Experts of a small language model.
Training: a variant of Muon for the experts, 512M tokens, 4089 steps.
Below are experts of layer 4 (counted from 0) of a mixture-of-experts language model. Rows are named router (the router's row for the expert), gate (a neuron's input weights, with its number), up (a neuron's input weights, with its number) and show model dimensions 0-79. Each number is 128 + 32 x the weight over its row's rms, rounded and kept within 0 to 255. Numbers have three digits each.
After each expert's rows: a language model's description of what the expert responds to. This comes from a sample of Wikipedia text that the model never trained on.

# expert 31
router:100153176094093139093102146155088142112148165087184138130075126134125118168121078180099095090160142135096089104151110130110153081151143143150117198173111077100110156148150120084124119113161114119131108111115090152128193096074135102122153223
gate0:121135113089136144107121146196029152111098132142132155199129088136135151109122116186186155035160131135109095123114131112066151087169109118175170127068095083143109140187175111138154147136134156111121132103147094119095153102092135085160151173
up0:146104112088130179104130084190082141138095126091088152185120080122115168161134092215152150060168155142135086126135168082132091070149103099157112130116073149120100141168183160157131102183122110122104163124115133131067097112071156113129142154
Words starting a sentence or clause, such as In, It, On, There, After, However, and math-heavy contexts.

# expert 0
router:088128189145143138141085169119124128075146149113118167061120086174163143125125104120066146164080111144129143137143137114193199102178132140073112143138158103077131113131142136113132137171132076116130109069124090128107165115111141186114028131
gate0:103146073139116143129059078165128095119108102126150131153095119155152161105152120113054107128134075178135096079141142121225110139065135133117088051133126120151125132129141111164117161124182088114089107111170126122106182193070175160077140118
up0:090141127116157101124082125108112112132136074149151116131141128113124121139127137097182143120190133095067112108182172087052169131083176143135121174130166109211150117113131142126059183071086125155168185154185089139149147145137119093128070129
Word-final or inner pieces starting with a vowel, like -ary, -ation, -ack, -ender, -ment, in names and ordinary words.

# expert 4
router:114179119125178099108164157119094104102188156122117144102090102119125108156075075128120081091152111071126148107135124123130162124174169162110103226150115129117085113134133140089101110134141057116140145077083077191069129136130133130094142200
gate0:105104192106132187152111170151125132120188182148134144129112128105144092136132201069125078100124193104128159158171151121133137045162182093069164135173132103144067084088127094104121137170080157173118101131138130154172124163094128093119109123
up0:081097147089149109147116155160098096122166125146119155113140159153161073147153209130125098144099126082091083143131137101084183123117131103070146115139086098174076151083064102195109138176087158168102168153135151116121161148120162130149149142
Number tokens in tables, dates, statistics and scores, such as household size 2, 16 October, 3.5-inch.

# expert 27
router:136113157116142180178133190103038099113175129139173174077078091164149067120096124112128200113146066069110111101135152119172112139129141155148100147158185126070152155164160123075117117133099092150177167099157098146102183142087115130076066114
gate0:116044152100098173138098121137078158108164090156164137153138109153078148139197122127095120130188045118161111109103127088159111146126114146105115169204120064141107160144123212132138172138168066111156142125157141121097129122131092157094142215
up0:091160138131192149100079158112146148164139133170145193129070140130133111113126105126078127151120095176132137144130103137110159103081095135131098137128199140120081151106141099144220144148113100169150077178145141108119174138182124164065136162
Opening parentheses before years, roles or notes, plus slashes, dashes, equals, math subscripts and non-Latin script bytes.

# expert 29
router:144162121134117120099139167054104113113166160152101134102116074121097051131127136134070084054118134060136136144183111132148173095186171165103090143125146076104143126144128151072154128109128095156105172105118129157142152098121142079013111148
gate0:131088133115112111054100142120129158097215096200141134090118137195120162134117137173098145174173133142143142143147129132131124115114162150106127229165114101106097057109146083151153102134151164131105136175141124124129116143140126105047089161
up0:116143174104136156128140082128120106147092177121135142138168136090115118106166123063117162162145155178146068138102150100150118142146115130138128068139182163087136153137042157160113117157151077057141149113137088163141151111106125062206117106
Capital first letters of names and titles after a space, such as T in Talkin, G in Giorgia, initials like P., and opening quotes.

# expert 5
router:119165110115159136092170168083118125087151172086146145112119105139158067139091089115122098161083134118142125106145112164150177120144191150137114172142117091119090179132168103046113152131187124166115093090140116138103127141139119123023109145
gate0:139140127172136144059163134155135084181192139172185145129146161156085110124127130112135081109145100124177027132147097108120146167120167132126136130138104069083128180118095118126079117121145134140153117121125159104177167168147113074120118143
up0:170120122126149149147111122174141083127143100110095120090047156100165180127073156139110141112106169155115139114161214113129110163065093204166123104165164144147097101155146135126136103142136119086182158089111160172135122215171138215132123139
Capitalized name words for places, people and institutions (King, Park, House, West) and the possessive 's after names or nouns.

# expert 3
router:171122100120129139118132146119108118125153173134162193064098093102054122082118092092115152147085043096116139116138115133114117115180138119146142153177132053119169169184135159170155119168152105129152168137110095164098122154122139109067145149
gate0:107081098073142111176054104120106102179133147160131089159123112208068097104140167174151156141151122114149072163145067114140180144091150065116157108097122177105132090065119099108127149105150111080155128145087139193099133150192146146139163219
up0:126157148133134114142145177111118194135128096135112094141122108164071126099143105175103113148099174115216150147135076078134095126128115109182208100168108146157145178129104160097074135177168159084114102152124149126130134145149085132190168153
Short consonant-led inner or final pieces of names and words, especially s, th, st, t, as in Kazakh-st-ani, Bathur-st, Phys-ical.

# expert 23
router:165104162159144157135126133133099064083155155107120113132094056236108075129110114146102077090127069084126124116193133176137181056131172122136121146146118073157141149166158088104111102136131084119211118123140085186115117150143133125079145144
gate0:145153176143068157141160141127108123144109113123154092144085112177119124132120078106123130101088085146169099063167132086121135132094097159130129122175110103119107138140107082176154174182112109187127170156034164102085090121139164156138139135
up0:096110108151158101117167129130134137170158141148146106136149107106189113102116133135151154137104091048115095116136105129086168162138131094147075192078138134160129124106162163113129151104113173057133144128199095107119123134104083092097160164
Hyphens starting list lines, table pipes and spaces, and capital letters opening a word after a line break or parenthesis.

# expert 10
router:095141061127156127150158166086061098107184156097129171159129120137109129136129113111122101120118063114071150048153126120135136088135155154114125155134155084110113112151147182125136142194116144128161092128137101148115138166101156142073094195
gate0:072141088128103116157146124123095108101074110127146188154141070154083142106173084097160158168095123132103120111135153121148143181105125174137149104138130135131102170104147111161083090129177092163173119123141119134101110114128161090137124149
up0:137103139092123171130077162135184151096139130148064087107146100083140122085087125151177087146104147125124168121114149169116116191155122088121060128181167130121150117099129059161086175139102085168137140138120118115100133194047173153141152128
Articles and possessive determiners opening a noun phrase, mostly after prepositions, such as the, a, his, their.

# expert 25
router:224168113099182140113133155051083121093173107092130166120115115140135118162122123125146086136110181105144116102151112114145125078138159159118078174161121162068122126138156152146135144151126126152124095070156111153114138127128184172081106172
gate0:130124097112180140153120113102069121135152129166095098159149210166161188107150125152146126098129124148160115167106130119154152121095173105090056176127121124202133133126094132127176170052141084139149064098130140109087140151116136173148119159
up0:175164184118080074133113135148180158110127119104176101077142114115077142122139121139117148159143146150170168051132115142120097151192131124190154142148123054098136102087139176104117119113062134106103129097118141139152096093209123136085131105
Common nouns right after a determiner or possessive, such as time, years, team, album, contract, approach.

# expert 12
router:139122120165154124115145135110065092082118130100133163092132080097146116205138122143095136128136174098126144118182142099102191068157118165125083165178143153112084118141145133132074123175169131138121117123141111172063147129131153120121082157
gate0:094084146154124172124087156186133076149136090169134099125157104179139114152129117096175155154090141129114101066125134077141141093109150130148118087131155175146087097169049111132067089144118115146171169104147139126166117122125130176134091176
up0:138179135121080118139153161069109206114115098071150168133107176095147100118116078141128088169129131052130143177102115158102089178145121155128113101114106109101168164150151136118127135119140160157065167148103098094128118135088154110110098086
Line breaks ending table rows, headings and list items, plus sentence-final periods and commas, often after | or ==.

# expert 16
router:132147120166129161135129143077104049108135155096157166123092100109099062129111063143095100114134131130107121146104086169171147110150147155110093143139159152130109110138167201040161145168151068177173103140147114156110188162116116176123110154
gate0:191138124107072177129123138098118139113126167130076192106201123069085128195143125151141153139133135124096189101180172031127163130166127169095129087127136117145142166166098111117136152120140048102116097132094131121151169171128148172096096118
up0:088143103160147146171085100153153135151131107132190132071121096150167126090097159104140115114126154104120136136143124137144127162181143116155129081111099108143065131148110101113126167133084179121113138101138065191099108113086142140093165159
Words and dashes in sports and election tables and results lists, such as Final, Total, Team, Best, election.

# expert 21
router:174169101169118139114116156194113067114118159129100133109095134135114098148110093138078068086149148069095090084167117131191137073129144164121088190127129142135094195108142143065014145140123102161198144132117103158107122141037172152102099173
gate0:155181167150093125129128175110191168115159132159097107106118143110099127145096124084171073120068194121138145096097131152080136055167154116160097134210086138150105107160075188165123151206107103094116126138098102148099064125136107099079085169
up0:090165141102092116098145119101159126085088143107133152143129124109126100190115106097084162133098076141099136145170139144121142128171083132157145123040194165133155119076148170116111080101180147130140134086115161153126123118123106133098178053
Wiki heading markers == and ===, and capital-letter pieces inside acronyms and codes like NATO, TNA, CKYB.

# expert 14
router:099183152112140168171100126152067032127144127102154145100118118152093109146150133127129108090093109101142120061133114123137168111171173193102118156168170108108142168123164176107135098131120094137165142053106116161036118116088147152104098181
gate0:110106155138103107151127180139113129116073163148107144132144149105111059146062118134161117138080180123094145123110121090184132096210107112118167146162151139081138110115116070164133124122148161133132069095147141123137147098088112114126126072
up0:166148180152183148101053157132165145110094077113142158142127101111116122127112178085129173140079178115111128127112113136148092148078141126155152183157096112137146109116107127188168121123127050132187159112161124085156098052143170141123130178
Digits and number fragments inside ISBNs, coordinates, scores, vote counts and years, plus symbols such as %, °, km, ′, ″.

# expert 20
router:131168109172150100113140110132114120101156118124145134192122091174099126121162101136080110092145120085105107140108099159137106110154148134139063144129206160106143183199167162140113169123132096130126177119103046199084159095084128079140094175
gate0:082130118221180113125143155122151140138114102199132145153062117116107098174131133138081085099107185123156134086129123030151104104112098113124131116127126132142117153114144110137119165115151091099145170161118084183142159123149169115127167145
up0:120078138139144134131097167172101175162120115135131102104079143118112105119108192087173126140101159059128092126136137098124135134139074139109127192191196118170124147123079110072143099119100133146145158203125119128122092108136134089087161172
Lowercase pieces right after a capital letter inside names and rare words, such as ag in Cagliostro or Dagur, ill in Pill.

# expert 13
router:095163130158169119144165159079096109091171170072117115120111106125114075139082109194135115074116139129070133117199105178160160142102184149133100144135148133142127106167179117070120110178176105191116139132132087138122144153118129091048141143
gate0:105152077150120094118142147112092126102124151112141127112134184104158110173158128151132155166112165106096173109197102123122122081118102092126093135083133088153130153127164135176130086155181107155075184101102097071122141083139106178195157097
up0:154135151125164104132070121109146150123122125172111143143124141131096109077154093120158168082153043137130057139094151099138099163198145209189106079206143176098115109112098130132073148169118180120119118194166146138124134122106166056057115116
First capitalized piece of a split proper name, such as Andre-as, Rober-to, Arab-ia, Mar-ilyn.

# expert 2
router:127114106118125137142149144097049109091148172079119178143103099118118102136107071161122091094124166088115071099135111126173116129143146142094073125112177091113143131126187133104084133103126132114110090129078107109113158161118202086091125185
gate0:056120095069135176083188137100095124121133114146106156148160103130126123082125099177140178120166174097113114156133158153167103140088143125133107143154139119064168144147165113084088112120160158099172103145098137158140119111143187101119149143
up0:123106127161154100134062166115168103217114099137127123115080094127106145146169157156107082094167133096100203114160144153129151136145150120172141172136153142051075184149131093162134133159097170163135165123090085099137066116174159120138054092
Auxiliary and linking verbs, pronouns, adverbs and conjunctions inside clauses in running prose, such as he, was, had, also, only, but.

# expert 15
router:144136143132218099152131181091106042114152148112151076100081144157094126138144110130106109135053093120121137091100103137133132124170173163154111153180112149120096132152158208149106129196170141149166118107132111150102181113073165117091109147
gate0:171090164134170108156118120147123144081148154110143127130146166177166103133121111093156146145131207121042108074054220097100110090156110120138135132108139124134096162137197135144142108127142116121138126097073127109084124092103090108158093120
up0:111186127121075128124100180187134130118126158148107151143122145127121156115148114118075113106137106133136148142181088119139108112149114166044138129146126132136140117138162107149179136123147134105172097114165122134159091133098111132071117125
Nouns about politics and institutions, such as Party, National, University, government, state, plus -ism and -ist suffixes.

# expert 24
router:167131151130138119132124170066085063103123123112148119105092110109116060128145100130121192065130106115090147108105129120146208127114150180118114163155150112104148126141160125077140142127114083136087108130130112121069112115157182092104127203
gate0:067204098171091109130152097148123105114162110110068141153133113109148104160076089146119188120109074136093093172122146118111160105136111192144111080049157114098177084107171132114110203125164130181180149130171139081090130116143123159130180150
up0:144113174133147094082208083154127133059145148150169166102115147120123191128088083068093121124146101102138118149174136158166113087126135064152127172119129150195121164115120134080151085165167175134167157088149141103125147103149128199130180094
Table cell pipes between numbers or names in tables, plus colons and semicolons after field labels like State: Ohio.

# expert 9
router:125127078122122108099208139143090097061137164076152129138167140142145140113109064148103191117103131132143097107124149163172152078120155144083125170139142152106176156138168159090071192153177121194097178129071082150113149158121116183122125122
gate0:160152161156195094137129128117118128150110109116106119117152131088089137111103170208111115139148190127116178114079135121138126120153091166154142139154155131098166153092110093159124139143138053163080156177118107134097174104168106148078079091
up0:151139119113155103135140126073131144205112141110169200120105173091130096130080133143132143061128151151162150124116132142118139114135085163149103160139079126147176137117149167130151143166141112109131100193116073121160131132134108126172036151
Pieces right after a capital initial or word start in names and words, like E-sen-aliev, Ed-ited, Mer-chant, plus table dividers.

# expert 30
router:159149144146222165110208173094135117140151142105174189166084163127109082115091115147124137146104134113084109121158087164124130124115180142144109147128117157094149168138146120108108103149139083116135091128095074171108138144135128119117117206
gate0:120113042150095183151166100077174046161115162134125122144149147118169172169133101103100134128121155134134065205067123126126146125082100136067057113141135124126129175140072144097147109085129098134185131128149140104076118105100088123145127211
up0:112132197123158086154113209189119148125053131143145144146083142145095068100161170167148135062154107091125115124144124171125091124160118107155102139135135091090050087089164167151109158099144107109103116100137170163185193121160132156117138105
Word-starting stems before a suffix, such as accomp, occ, dr, fl, cl, jun, usually right after the, a or to.

# expert 17
router:130153147115100116191130143087063122072201134123129113110088087139138126115099079124090125106082143124132102141137087136144194130142121121101113183145156096131166145148167096105130131109168132147135094137093109187133150121109148160098125223
gate0:110143085071102145170148119112111149084096053136097120085092147084167084101123153146120118076107146133121110161081097153171180127171122085133167124142148097140137107139117178085096178182154116141112138124115117150124134150121168146099111136
up0:157176147123207176105119180128134170160102143165151169120043142127089181180115140075183103161115129056105123193152107088084077117136155137135139165147135129029071120094171106140128115128108134136110112108124086148161095141100106096179101162
Prepositions after verbs or participles, usually before the or a, such as in, to, by, for, on, at.

# expert 8
router:158155104189163145138122194091124111144163156070142104113096072146112076147094160195117151117091115106119187053088079126111124102177131161047089202108128129085174097136200106122118107160120134192148120111112137121079155120127138121113122180
gate0:093149096116158118184159184154142166199118133087166146150131080099091107096144095084144127143137108132109127044123144064177115150100112148154130158146119189070104131107148174160125135107136082143131109117153065110092110107123158132124162116
up0:179133121165092125147122088113175112103158124197112122077120153133201178127105147207103124147115115117121087114144131098090185131146125086172143086180145082146092139172152110116102141142105138091131140042118146129138115166085116140099143087
Four-digit years like 2016, 2019, 2024 in dates, ranges and tables, plus some mid-word pieces such as good, topics.